Weights of a small mixture-of-experts language model, trained from scratch on English Wikipedia: 40.6M parameters, a variant of Muon for the experts.
Below are experts of layer 7 (counted from 0) of a mixture-of-experts language model. Rows are named router (the router's row for the expert), gate (a neuron's input weights, with its number), up (a neuron's input weights, with its number) and show model dimensions 0-255. Each number is 500 + 50 x the weight over its row's rms, rounded and kept within 0 to 999. Numbers have three digits each.
After each expert's rows: "gets" lists some tokens that make up at least twice as much of what it gets as of all text. This comes from a sample of Wikipedia text that the model never trained on. Tokens count by the router's weight.

# expert 2
router:477437466479463522478547607477469457485455535609458526416415435579428541529601476462435540475463519519539526506411385455505451498482450475460519415513557442491566512468610598551501413506445524414375526477494486436504481380491557565540519487532548498497494570523465419504589548487491551571556517476441423518545443509493477483506436541468539386491601429508590474547488600435459485608480493547445428521552520547490552479509615444515471449561552593436503550423490504523539456584517552489490550535543509485543515529525500537403451548515547570479449544554440539409542582542450456481426586508525494534473438460511531394553501507531538485522558480435484511451423474482524520540496534461468608431512426485502567495498507493462503509538554524496510583499450502454565484595489495
gate2:548519450483408452426450352495505545458432502530525537421470461548474470482568542488520555557566517534635513433518485474423503563595518467491506494478579520512562433527528484463513531548572461553478507530405479435538384577476521463584453500478507586472552524537556513415583460485419505452450507462617413505496590482486481462523472530461548524487483420519546483479544557470472501481490487480576542457474473455482520436573528463558491526484611453507485491425453441514528457486602544544450468403500383452547492511395503458560540481518603637490460626492590443546496550537450456496454516377454404435508513531453509521547430490544467508491582545527471512506506547545521514513468574494510552525481505442438537442446478472477563478537512560583418443555535498446501479512538412
up2:513516552443520486529522424501552592463476583465548469551457512442492483557528569494555509515546478553603566507550497569447479518599524431412498563517459539471444556482565465449551550506514502474549498464472569511584467601493445504512556525555508521494391527413468484518549394501457474494488516507518471542495535540383487471456483512490481456443453539522501417525563583532587465535539481423504414461551506540464596510552490474499451449474504439515476497485518414426482599438639511527480384478525468546587481480478477620513606447526482468410436519558540533579489525485585440499539465382474505501537518504422408583445528443495396541526463499505523423455469511436492426588519518460514532462493402445430501420424503384547541501502494455573476553504488410567552452514512535
gets: ".", "\n", ",", "0", "5", ";"

# expert 0
router:435504558553468558424466475518578454522482561494550524508493522499523496554485475525501500459469447456536491445475530437562534474420521485559516397427488461468519605420502456582515561545543470447476552499507462521400499520400502473576488514578474471491533546468474611445605525478450531596463480513489428560576499534523479566590571482562484515434430376526636480524445530568437649490512506419453488536451528525515468486477489519434538530533486489543562584476475521581464512502607473495525450525538493468487480443501461490567426461454509483466449471508413552523424503447410514578536490479546464507518443573456501459552468458550431519553482473492564477476514488484512473558628491497484498602507450501529537444498503381535520508440545410469583496397512502487427508576457689
gate2:547441474583552517535489551544466519456455500469476398505468492595535522447533504397418521479394476394531495431445507513510600539575460511573485557462461495549540533550584466532542483488473452563504551405443471562507449482505470485483574502511560544439591544539493423495454527445565508566550593509569579493472484520603533443507450493536408503463428443419461473490422516529488552481507489530447525498504480572442468452423476494452460504494491528533452464561445515453498483554429491417427477551496337482435527531495592563547538514583494546516598397505545523496491412461551569623443573478529438508431568462532542396439541483536522484503527459418566458429536530446547472516429500499447561528469536436461522515488475493515490446504449389531573461453509574503564590511539441
up2:540419513450499520545427573506477457454502496544448424559396432442474475472525543421440509511510464428497542473551409481386574486539466438583440464497483558495460560570524484488529456448481468501480575386542527552504463454544486513467533560504529562460524580511432491517537463569551498492475517566536558541497512494529565470475473501482454508452448516473476494520585459379534521495514477508546524449557449510529442492528555488491434440522540424639458487517488548551515493438391407429484451534466450523461478470514512550487462468565533592553527371433431467457514513488596586543429434529497417518418498501465554419539521531583482533536518403489493525453517466563468560594527516591342493469463524399501539478478486457524570480559529378470521521513463528393516599603515473
gets: "1", "\n", "2", "-", ":", "3"

# expert 13
router:551484415567484551522458472526477388497484554540521429375419519533462528459505533489516389560487636513447499538509421416435592515511558508546486453482557472499474569534463535551383455565554514461574458533452477451453495556542496469541450542443478636505518540455571518544490516558497639392429548470481442574495565487527545503417518454484431465591575459504502436441437491487473551515550504470489434428492534551539485452491468575595415603524587473492525549470506520477563571462480555559413563580463480487490580450567469498536494519495514482488428477533562443507491554510428465481530528535512494512484412537554516464496493397421473462527447401540461497459557463537554490482498565481487492567604480493553518508453494497492467542484336563506498446461525564519468518539554489
gate3:517465474508444431574514446557466445435553447425439520480386493577435432524515448398510426372481522526533512501453500587430464414523536507507484459478527518511522474494469443486532412403466575505444626463491507458534515503474453491498532483470433544550482520541514459490487560542454477470478484483535481537501463440532494501580556458563509602455531487476503457547659470482668562403448498512445471434486520455486541405502560550518548385460502508414497431498531476450482455457466391476554487497461463511450519449456559476438510463595457576459499542574515532501475505506473520508536540539482611469469465437536452481541484472424462588395392427542450533500538466451579589609463481429520513485499500457424584486445480524482530481495488537506442534518465594469542468560422441
up3:544607537554453397591462536507428452517594548362476425545453520540503498536461456444513480435401486494497563486462443536518438465580538560532486558532445516519484510497530531528438489517581587583540484484483476499440528510432450411543458445502453453560504524450513426534426448457431492486522545490525526504520456442508486498614583503601445551487557601447511553524563478513673565393445489492446516552467513419480521395544546522531476411559521522437499478542482556520510465536437481459485461393462434515529519491436506484522469420604510511440511533535529538474485485549481488475533604554544589469498494393533487525555551528490512514434423521526501462550588409521406530552509479402499445429497538568449543509417581579452483488515495539454546467511527488472533425551498480
gets: "9", "0", "8", "5", "6", "7"

# expert 4
router:467511515488491495490533464543487464579523505501558598565466476557405437525481460580527434513545405424473465450522508494466511513568516535560512463574526542533545429539553478420522463494434518508602540488534583484528513549536540550507522525542393428459511545478556527459479432618490559524450559560517536495477459532525458510538531513538497568440435515544474442576539417470531459593484537489557477431540528583495437483343416545517462497445465617585529440486603388486550470517513585360503540500417430544525451481477485523515572581438484512529446501470511581603499557480518579512473507523503492486496403448415522464467548509538450450443512592540530464472401544528591534501506555477450493558510559612501491557463582600484507576519475526519457491539492556467593440494472468
gate0:542477425505553439575428441562417445575474487448529410501498575587555424480541518567458528526435426500488485461480493539491437517534581575538551490448524563538562466439462483480447465520548481521477478544458515476463448495567551427503546381460557486465586492484553519516476412534570478515493492426544567466536539475513535493527493563520473422486496621588498554577520474526494574489560563448484373437513458422437396570559493451468441505513515596499451532567546439514485509513501539456533549523498504596526489443537472469467596536428383472523373524445402475455466590523466472516463510489481547500517436454524481415537544550589522445526537477527497519536536487475537452543605491431472485464517538459520545528499543424479560504429549463552473551536506372396436515638532481
up0:417523483515524522502562447395519478515552535530588555457521451433463502429574466499420625412467531474472498464577468534565595460494539467532554524481462552575538471409524473501486525537568520504496555478374514533447518523580525469509524538472478506527557458513443533482501483547580529561542500382467547538514548584445500485438461512477514446484432445450488548553522517550510550495427553580576537471463551527530481416496540393579501512605464460536472488625559457534523465510468582553476515500455482509484519436547561564410474448540356525489510473598548470533518586599519428566514492480507601444526485605483479430514488414462607535486474482530533456477468457426521511582441407559485562447463490460588445493555470482615488441498551506445449496534448419498478541486563504
gets: " the", " in", " of", " a", " to", " for"

# expert 1
router:427493528532565512347522573469571516497441526473570556560558462534480486566497511479540551441574528532450535475493511536620590478480547527481465488495447456539581503538530563496534485582420497473473434538486525474501568535520541468517514535458458542448523433457515501586518479535463595509579512504518443423513488433485542490521475518471509509492520436481423476564468417461448513420391526586491509497529505454497529472519552610462581482449406525477541496563499525465515457551543613461557505462554564479395471538557416488630477445549469546462535429531481470411496528570507512416504407556477513510443462481498511552502424386516491459540532495517505441504493471379529498386532435515518572525391545442561543523496463415604462455464458513478599442484519426531506561494487655
gate2:490507524492568517481527548383581479421564510437477467543435472564552496510473534427535507428512569526513472530450489483497490525561555521488528594554511426404627516433509465468491550455508472532477505589616538529519545480524544584563488479580394524541492356498604515508500445511519556546558519524426381504480513474557456501396492534549538476510461498418409421532478543480471572521551511558442580461521533481516506431486452530442497487447547519476529497516545576494564541428434409459547489482401513571430543399527474488460497556529480517588475449579586493418518563527513488501391482538458444536470394476515619522443488433558509507440550437461521516556491577507540538419477471511504471508562468485479452463483565567432507545462504637480603490481504518507493590469503522
up2:465468545520622432476583633469565500388454491522528475565446498525473510500442578466515492469456425527554509498363537513503481476554457555524478592492508442456498515372527516546454560405482490385510498573560516469554490477454486508500515420500492544515425401553618524461514481480443569574516489474506445447450504491541431466464499505468505467520502490519432479548525531551512508569514523517429602549509551511509589451585448554494479517492487470483505551465476536526499486520484468517529360448489581508433478455528529466532560470523433458563479425581582573454493463452549513412391408501525515486465392517478584464514532501489543564465563588443558536519579566453490533414558469551563502473542504510515492530546570563497448485503538658461529522463432586540491592462572492
gets: "\n", "|", "-", ")", ";", "°"

# expert 8
router:561464481415531426565546548523522490508519565534520473526449357481514450480506512534486489513496517459632430527528522510569461536520475426513553575471494528456524475414486474476491419504546503488522487456494531466533456391520564531515499574446637529477512493493418526502577569463476525544448489533433414431558446457503478611471448553582539657466491421467520487420545489468540567484405525606448568465534480455485585428524426517503508384569517529520446438487465543506383571419492454639447539480460555570506471538562405485466493499514495529477543452446580463532467510508545479512505564580499467434469480479525444512502573517471474517493500487478564501488418492597502520521479558582506503509489493528455538479537405508577431473442601486574561514535522544424424431451477580
gate0:490511491486538533580476552539425525473614462534413526597463447552554441418461471478558587460509544577572573517465513535443403569545524607551484491402499540636464484429457499488491505486563542520492528527460427426491537591508494433428486438543491557524464504567503461464566527454500454480462522569576541516445434504466517489553489528586437482501401539523499420468492504541572548427555498555449415543577468433479458490597527453531447572476571484501416483552588515441429450445464507466552634549487477492506514549429569461524485510475465435542577458484558484437593455400564481556463536489582506526514490493431547475441436570538561554580491537572525492530569494522568460528497490471426433503519547511423539504575499419506471532505507470548518440474384504545431505455514527
up0:566504477472397521477426494429415525475564531499619489530506528502571522488501573515502522427467543605407417472500444532473556539504624560497481500524611424564383574411533478497506510403546540543472546531487500578467545445527426443408524560557493497472479482474530464541459492420524496506634531572513554413441386470504599568514514555474537474482514516487431537347458506500543542497520460585517492535494500586423514467542460490486541587509578538413494611600491552509471454456497557568469436551471469546513510517474520465498541398504535408555509439573489490528510555548492519525541577528543503460443515487519538462552564537494514527458504541439554517468567476457520553545555578414452480512553448564473559425527483525506509561505443580493552553527430458526468457555459490
gets: ",", ")", "),", "\"", "\",", "ers"

# expert 10
router:470524590575510613534477445553455440459482496484506562519355500522358432520486435477523506545528412427595522556471517510459451543575433564572504432495569489456529488535516542444491527426466482494604619512477500475503535468589500492478486517498481461460539496525455511427472385572469475519476561557568495496550481488590476477552534524485469494468411481546564495563560498516499444531507469511513534502607531554480491547505451501455474542403514582495489496384577360519490428448429520474609537496428529447560506526432548489503590491485530562462509534459535572508510485467506501473423525421571506450541427499514456430449551486427479525532483500519421448389415570538468497487467508435473530523487566598570465505437522540554469525439482513495379543510504610469525395561477510
gate0:516583463369469504438472576464437506504545531528481448586344355480361427489450464578560539441481525554556490531440493478422522532522473494498532451537517502562509511511479502431551511414548509520507443410517576580509496511442370532443460510568530524479544454536472451545567586442479593340562531539603506528521488421466522524459529521472516456478523488508499561575541408493442516502444505463455537562439524462523589465490453507427544476424482548518526587561590490470482426502457536421485470590500572568485477493524478469454463512497554543519410492515430480513533525547493608476424516505509470521484530474513459543500433487553503425525449469511560505486486463462496496525547430472519621572502487469496554549530487487497498501410521519367496486470424524461527502484385574
up0:453593550459504499415580550510483490430556555476452344505491511444441456494505481527583539363503496558549562509451495522442543498502555488457550538535550533532589471470542485525566483519586488516486531407495496518563509538443373548422471430581516507484544543450546524507425545482559570392524429514457424523520416523505489489484515495567538502492525520512446502516472464502442529536520472469431513407488467446496503454446549453422494551439510500531502487532516514539549510544458546447443512476559520502528545460485492602509493416521462577489469545508483472531542458374552636550430546543472525536533573523493478556505383488490443466508527518433529490488519509453444434509530475485467611585487535500518555533586423505582564431522433483380401571543410565535603455482357508
gets: " the", " of", " in", " to", " as", " a"

# expert 15
router:508534555444461481568526545439539521452609515535544475431419507477458431479426490559528475509441579509501495494491506528470466510436579448471510462512424459465551542418483557418433536473509477529468476571563461510480531526491487505493490494571463616569510575559464571505531518527571582469412455393414461477612545472496564490416527516437545520440530441576565476503414610459528374494506522478487510552535495522521510561483595422439497434462520451451511532463581408551498514581523502457572448515415582537531561569646493502457474503453567514531482507469390528559522492531486531550596518539489523469479505511592426485465412465516581506574503398542574521442544482553524533523466533452473455474590507442409527423539546425432565478541468462524500506515438467556419516460542465
gate3:549493490464420510533531486509490510572388516503489368477503403544449511482450510518450465506428452456527478453547486519416493583540476498631504585473421420520459449626498498482476521451469430584487474437506544461491572529487486532445530567554514484605521486551535484533535431573491423473518525469539445481412534501513477495530483606511466575605533603440377561539423480570585564528518448529458408541435510401518521467565526386452543548593563494535502484515525547524524613466488586487564490481502486548488498529469497584500456450549498579514556529466517489429422424498451541407579533533461432441447439489515500391443499489486568478551455532523493513506483465556477498504474453530473511465479480434497545400482419397482494551503476486554501590417425508443487505547553474
up3:495513434504499485503460489474525470569555436537604467614504517458465466460437496533427509468447440571545550514536485526496619536489519521490444538507470568511481472482452422482370557512557578617517494469578515464429543464520468591452537466496535455531528469614542539460496543555557459526458506499471495469553543523502423446477476463560480499543465498537471442429443582479464484482520448415486454496456438489566536532482543368524498473590576537509615620497541542472399477464425518506607527575503452519463493521424542564626491457441483467484471527542504513515486460457570529582599435463490602525498473541568543539384478401488566480511480543628559476519474525452495459448571451433562456440513543510502580442466460437523519492517447458542472496467512524439583402572514482
gets: "1", " ", "2", "0", "9", "8"

# expert 9
router:435560508471500526526526520563527464397538504473416521560485441501409465464501530467531468496501456538533496494567541540523415604608524469445470578544492425462432460418602600481404491583434533484476512558484464479429554515474557465455553378444522411514494472546511442506469508514543489553435507463561498365501422507459430522469506533451444423480488548481565531532512488380521499503451518537542537528479555531391508428496564414537479494515472455522542495446561534518465545513438514452529471440444601443475543452432583590426605556464481584525501629418506480537498478536533442414466583544417493494484457491458509476484515539535478524467505549544490485462488462535379561530440478544529537476480430481427501521551543507546504556415550481558481510549445507500533371506397577
gate0:462506443524512521489459535455459507513543479465468530551528548568590530526437400524416588527470564488520503430492518579526529466339523503494502492493484420520470421594484456477479453430412508403512558422549565483543505545570466470473536459533534563530514469469514481458352542561479416506500531537545540387560469400557544512539470490528500533437464442383549463437467471571443456474556480505492499608521446566492440529542491523545554470522553516411496516530513509506511479430506511451553554439478379576532541508452471511505466501477507486487459509449479477444571541485443485426536511560445659460490443530517510568406496585478517585525474443516567545509501474508523486609440438504599436498480597536480421616594464573521565474545489507474537485560519549468490527566425553
up0:507474492453516497503440448539505578581533510497516630472577496441593508465549476528462518484505553429426457578529479553547440440482469561382496443520483523418474433513453507485462565471491527479518480465564530486469548494502588419507454429594535515537547391535581479489447480567468486499432600527455542457533418439485493564536413549569494538483495455430533576380486499530527469428528462457536520546505450602499493496502535450498502417496531511438552503536542507477455519389547509492532558467553458553527468367533430514497523495465509518508443419393565549502581471465452419543492515534372533435558396480435489574483486562585523617456488512557565564462498533576474539505499555470563508495453530470513535602598435457521505560479506483517567511471573545464496433451394559
gets: ".", "-", " was", "\n", " (", ","

# expert 5
router:399467611459601556530518431531529460513474584461552528494500509536539519487564493571384464446579521430403547577554552530500577527520509516480460548441485476499536417520554513488616540466402450484509437472537577510421548541462423526479503564556330422534438446469625559525506424535475446521483468603476534586505453486449458581458459520487501469456448485486486518501462407481540542473500504583442459529354524445479503475463479508496537477551502592464401508491497581547564540505515573484520472423550485400488408457495539541498468546390473451541504513442431510479469519508458517505467521575542378501472543421620533446391483470517479500536460551419494512557471508498574569506497494443513552511486488560515456500525495400476451534503530505463531494461540435495487555482474477
gate3:537467384459455515470484404494548457473549489521488486429408469517598503522491503528367506537519496472497553558496509654495565598491486548500462523445569500552486442504540562588544534438489464453518575449511490542496499522436548489435568527474452518517447513480614409441520531535539483528526468456417461601471558505438491505493499658475515567496623532454462574519597500496449436596561552490448423441463420480469503547613548464522516488524522487525482432528453519475502552433524558449493506546496534500502456466511485461582577430555497489464483519542482572549564420487432505517515453573481501492472483531550550492579525461509561413542460422481513462491455485427402507520512524511466428434507490495425414492545493477513650618493540504508514568486589571539518593577480470
up3:541455473454401509524422425507569454548543458549467386486479394566443459546514532496482476509517446459491507529510455495543600522471500449497477521524520508538472523602476490571571558525469444471504496395436439505491516551419544441499526543467465540529467435514526453515504507524457410401488429472473501651530549457384468463431526544461573456453627540508389467484540532542477448554510492500492487423478495513581502521597511515481518572531556516526496480504471561411443524508485602487431531508358503527486448479461535496499580482552477521554425443568583450595558444582471534519442477543420474495456539500505490521584565494542537453489413437488493487424400425456455539462485518473441392481525466489415454524458462453515577600484572506450548552498590510515530513621493476
gets: " |", " ", " (", ":", "|", ")"

# expert 3
router:551511435535559569505496444483526455486536481495473519513450500525469508480567517504541556570468537521636450598374606521471492509498478582562442405507558450544436518472496578452418485508466532597507546492480584596504488505507526393505489547450513602501461520481472472563419534507476494444445581493525515512474461500566500409539538470461486487524547492523619513514451579526535492485506460470370493438608510508468408478547495542580520534571534432489459584480425518450543390460479533498440515434548543454470504481499456505470508444490509493514475452543598512646496464498468508508477512508586557444507410533451529538504434544639447585449487562514452534563471442523479552475437481505431396522473482631562505479475572522571490493484438513493528468517630575481524510551515423
gate1:470566509549503516527469497479541426388546516603491524474533527503496590505451480558527528501461530507465496436428538431463501500410398540520559476391553478471490406471525502431447547486481504492530534449432527453553539487467451523513546455466512479538499531480547517604595524457504501609458587437531452487548507464396446577529499413489452484356510618528610558453544439484583540477378475552479447558440500525459491500449495418401452544484509517455519447513571516453496515444580465471464477480487568520440541476435498563541592509408456485424510443591544448523529518491508520513413515429524487514512548545483459563483407550529530524496431495506571437442472470470469586496439476478587509597496467545493481533536426604435429517487519473530510463362463519405493522466409462
up1:519588535506480448481466505468596468463506434509612564454450504461522549465522463512534577438516505536540561475454550358483471523501385538526484457449579474474446413427601505449502538458559529451569512507460524522536499464426498521504562510507419553486528483492524561581513475428533508533433518465456492461543483500407534508557608449525461563534501518416648515443530525506548493489395566521416506546503447547445537605521608440454516525539548467524521522501592501454495485458551408423479462489470582457430479531442557569588544519550479467479536511523490530549503398370534525468429452436574582463542526625481490528464569500437542499551436538527507442532490503511479546489494515487519440573470516493461497457627488504519535534495475391465553461386434614514537489492497496
gets: " and", " to", " or", " he", " was", " it"